config.toml
moe_layers = [0, 1, 2, 3, 4, 5, 6, 7, 8, 9, 10]
vocab_size = 8192
batch_tokens = 131072
Below are experts of layer 8 (counted from 0) of a mixture-of-experts language model. Rows are named up (a neuron's input weights, with its number) and show model dimensions 0-127. Each number is 128 + 32 x the weight over its row's rms, rounded and kept within 0 to 255.
Before each expert's rows: a language model's description of what the expert responds to. This comes from a sample of Wikipedia text that the model never trained on.

# expert 41
Latinate word stems. Lowercase or capital word-initial stems before a suffix, such as gen(ocide), Ind(eed), re, f, F(ee), Res(cue), exp, prop.
up6 [155 180 127 109  86 104 123  76 105  81 148  93 150  85  88 183 171 123  97 120  83 129 171  87 121 113 156 149 132 133 108 120 112 119  80 107 120 133  44 212 138 101 106 143 177 148 125 148 161 122 162 100 206 122 115 132 121 182 160 190 116  98 160 140 162 115 128 137 143 120 140 117 150 115 142 137 105 132 117 108 196 150 171 145  78 114 137 126  86 112 173 153 144  95 111  78  74 147  66  91 101 113 172 137 162 104 142 121 152 103 116  86 120 185 139 125 137 142 173  75 121 104  87 114 105 212 154 108]

# expert 5
Word-start syllable pieces. Short first or second pieces of split words, often after a capital letter, such as bo(osting), P|ok(émon), c|yl(inder), gu, pr.
up7 [138 118 119 140 127 167  89 118 118  82 165 104 153 143 132 169  97 107  68 163 159  35 153 119 106 113 108 115 171 108 146 130 155 112 145  94 131 107 133 154 122 132  84 159 135  56  90 126 145 104 162 155 164 152 131 120 155 162  96 181 122 124 162  84 126  56 181 100 102 161 186 188 155 116 167  88 124 167 102  90 134 154 134 117 128  57 129  83 135  65  72 108 112  76 139 146 140 101  64 142 179 111  71 130  91 162 149 123 152 178 151  87 119 190 140 110 122 100 126 102 165 100 111 149 133 112 137 160]

# expert 45
Con- and prefix syllables. Syllables right after a prefix or first piece, especially con/on in words like inc-on-clusive, conc-re-te, Czech-os-lovakia, uns-an-ctioned.
up0 [144 146 126 116 117 124 118 103 127 146 145 123 138 172 158 107 118 103 137 194  96 135 110 118 115  79 114 148 143 129 123 193 104 206  93  91  76 131 115 140 110  89 158 141 177 145  70 196 161 112 141 202 149  82 111 126 109 186 149 172 139 127 161 129 109 115 168 129  69 142 130 156 115  79 199 117 154 135 107  69 161  82 183 124 136 110 133 169 144 161 101 181 139 132  70 157 124 112 137  65 154 135 170 122 149 169  93 157  94 116 107 134 137 101 108 149  44 169  76 168 115 134 176 127 117 102 161 135]

# expert 13
Foreign surname endings. Word pieces inside or ending non-English personal and club names, mostly Slavic, Spanish and Italian, such as -ić, -ović, -ski, -ez, Ortí-z, Macc-abi.
up4 [124 112 177  46 126 112 120 143 144  97 143 110 133 187 104 177 199  99 152 101 132  87 151 161 207 137 148 180 138 104  99 146 141  54 108 132 128 122 205 102 146 122 173 159 109 104 140 137 118 107 139 182 112 105 113 178  72 132 122 142 167  87 132 142 211 121 171 149  86 165 111 169 115  82 146  94 130 149 102  76 126 150 135 198 115 112 117 108 118  98 112  99 126 149 131 158  97 183 150 126  82 166 149  98 111 110 108 153 165 148 148 126  98 114 157 124  88 123 132 130  95 179 163 178  98 149  77 125]

# expert 29
Name suffixes and numerals. Tokens closing a name, such as regnal numerals (Nicholas I, Cleopatra VII), middle initials (A., M.), Jr., Ltd., and goal minutes in match reports.
up7 [ 89 144 133  88 142 128 149 102 144 128 123 122 159  78 151 117 137 100  94 143 130  82 112 115 128 117  69 108 105  96  91 111  94 195 113 106 213  72 159 136 116 137 147 176 108 136 137  79  95 119  95 155 161 147 110 179  75 125 125  87  99 108 170  92 153 159 136 150 195  97 111  50 141 132 128  96 130 142 203 111  83 121  97  97 123 156 180  87 183 119  80 149 179 119  96 154 139  93 128 110 115 118 180 135  98 103  70 112 136 174  96 137  83  90 143 114 146 141  92 100  92 103 116 101 190 154 143  78]

# expert 43
Word-initial consonant pieces. Opening fragments of split common English words, such as ch in chassis, c in exciting and excellence, p, dis, eng in engaged.
up0 [176 160 159 176 151 133 100  99 173 112 153 123 158 108  84  97 126 135 160 142 112 126 140 108 125 223 189  77  76 141  53 135 151 129 126 119 150 182 120 154 135  94  96 108 150 165 160 126 118 137 113 172 177 130 189 108  90 108 134 194 140 107 129 108 201 124 138 111 118  81 108 200 167 140 131 144  70 123 118 165 154 105 123 103 162 140 102 112  95 169 126 125  59 124 147 124 133 167  93 138  68 107 141 109 152 115 115 203 138 137 141 146 113 176 108 117 101  94 142 136  73 110 146 119  83 100  93 182]

# expert 33
Inner word syllables. Middle pieces of longer words and names such as Sent-in-el, sat-ell-ite, Caval-i-ere, mariju-ana, before endings like -ary, -ite, -ation.
up4 [160 102 105 117 105 129  90 108 119 145  69 157 124 142  93 142  72 141 116 168 187 144 116 140 134 113 128 117 133 103 135 102 132 159 133 131 141  78 148 138 152 121 125  79 105 172 136 155 133 108  64  61 127 120 103  95 138 118 124 104 147 122 109 174 156 142 103  95 161  98 133 158 139 140 135  82  77 174 130 134 152 130 128 190 100 180 118 217 143 178  72  82  75  86 129 130 112 115 181 154 108  72 172  71  63  89 172  57  93 101 131  40 118 137 123  96 168 150 152 155 149 154 138  99 125 117 127  93]

# expert 11
Auxiliaries and adverb endings. Verbs and function words in mid-sentence such as was, be, been, not, them, also, plus adverb endings like theatric|ally, vehement|ly.
up1 [168 115  83 159 101 146 162 133 198  98 135 172 157 126 154 155 108 165 157 147 150 136 127  74 116 136 178 198 132  76  90  84 109  71  91 157  98 144 116 157 176  84 153 113 148 115 174 134 106 129 103  47  66 154 106 120  88 151 151 179 160 101 113  89 181  94  87 160  67 132 125  91 122 112 117 175 148 107 101 121 146 130 110  90 162 133 152 109 129 137  98 129  75 101 112 139 110 119 121 100  76 150 120 124 115 143 134 112 128 153  99 136  91  92  55 148  90 124 117 102 113 107 211 137 139 164 187 166]

# expert 51
Word stems before suffixes. Stem pieces awaiting suffixes like -our, -les, -ings, e.g. fav-our, Tit-les, R-at-ings, ch-ur-ches, often in sports text.
up0 [112 117 175 170 128 100 134 135 163  96 111 182  86  85 133 126 115 155 142  76 104 134 129 148  70 109 131 179 144 137 134 146 157 126 196 116  78  80 100 113 199 124 129 109 123  51 117 111 145 152  89  83 142  92  95  87 110 135 120 158 161 141 126 107 109 182 170  79 147 101  71 183 152 108 151  98 125 124 124 139 130 109 135 151 101 103 133  86  93 112 174  91 119 111  94  97 102 116 156  82 174 123 103  69 141  60 134  95 116 199 197 103 165 120 137  96 109 151  90 186 119  97 178 106 124 130  81 125]

# expert 38
Opening parenthesis pieces. Opening parentheses, often fused with a capital letter, for abbreviations and table tags like (C), (PR), (PSOE), (I).
up0 [148 123 115  97 171 157 121 106 141  83 127 123  99 140 146 179 126 159 127 140 149  97 211 118 127 115 141 122 142  49 129 122 116 126 111  95 129 157 160 145 148 176 133 205 147 159 118 165 130 142 137 139 124 148  31 168 125 127 121 101 143  58 148 157 141 193 131 105 164 145  75 164 133 145 104 107 167 146 114  51 126 131  86 173 146 132 140 126 105 116  99  47  81 154 128 165  72 132 100 121 136 143  84  82 104  96 121  91 118  85 123  71 126 121 194 123 139 120 140 194  87 142  77 110 144 153 100 156]

# expert 27
Word-initial fragments. Early pieces of longer names and words, e.g. Pen-ins-ula, Az-erb-aijani, amb-ass-adors, Met, civil, Par, Barb.
up6 [113 107 168 174  95 209 126  82 149 103 157  98 116 100 107  95 160  79  81 139 103 150 112 100 142 126 132  95 130 179  91  71  99  85 100 141 104  99 164  87 144 120  89 117 168 163 154 153  98 101 110 127  89 172 123 125  86  82 108 153 137 105 117 128 128 106 147 103 119 104 138  80 133 143  91 121 140 114 120 130 149 142 123 145 117 151 111 153 117  84 102  90 194  39 143  34 154 156  42 112 122 111 118 165 173 148 142 102 124 145 110 111 100  73  93 111 126 149 124 157 171 116 188 160  91 174 170  81]

# expert 15
Non-Latin script bytes. Byte pieces and first letters of Cyrillic, Arabic, Thai, Kannada, Greek and Chinese names or phrases, often in parenthesized native spellings.
up0 [163 127 102  80 172 113 170 145 116 177 194 164 134 143 151 133 131 150 179  69  91 119 165 126 103 119 160 154 118 110 113 123 138 151 113 117 189 107 162  99 174 157  98 110 156 157 146 149 101  83  59 121 139 100  95 123 134 100  78 116  93  67  89  64 143 103  65 154 107 117 120 162 138 148 142 160 148 123 174 102 116 222  79 171 108 148 150 127 175 114 126 113  90 160 208 123 133 137 146 171 161 123  69  87 147 147 120 151 138  87 117 173 173 159 108  94 101 143  78 122 118 155 149 102 139 134 164 149]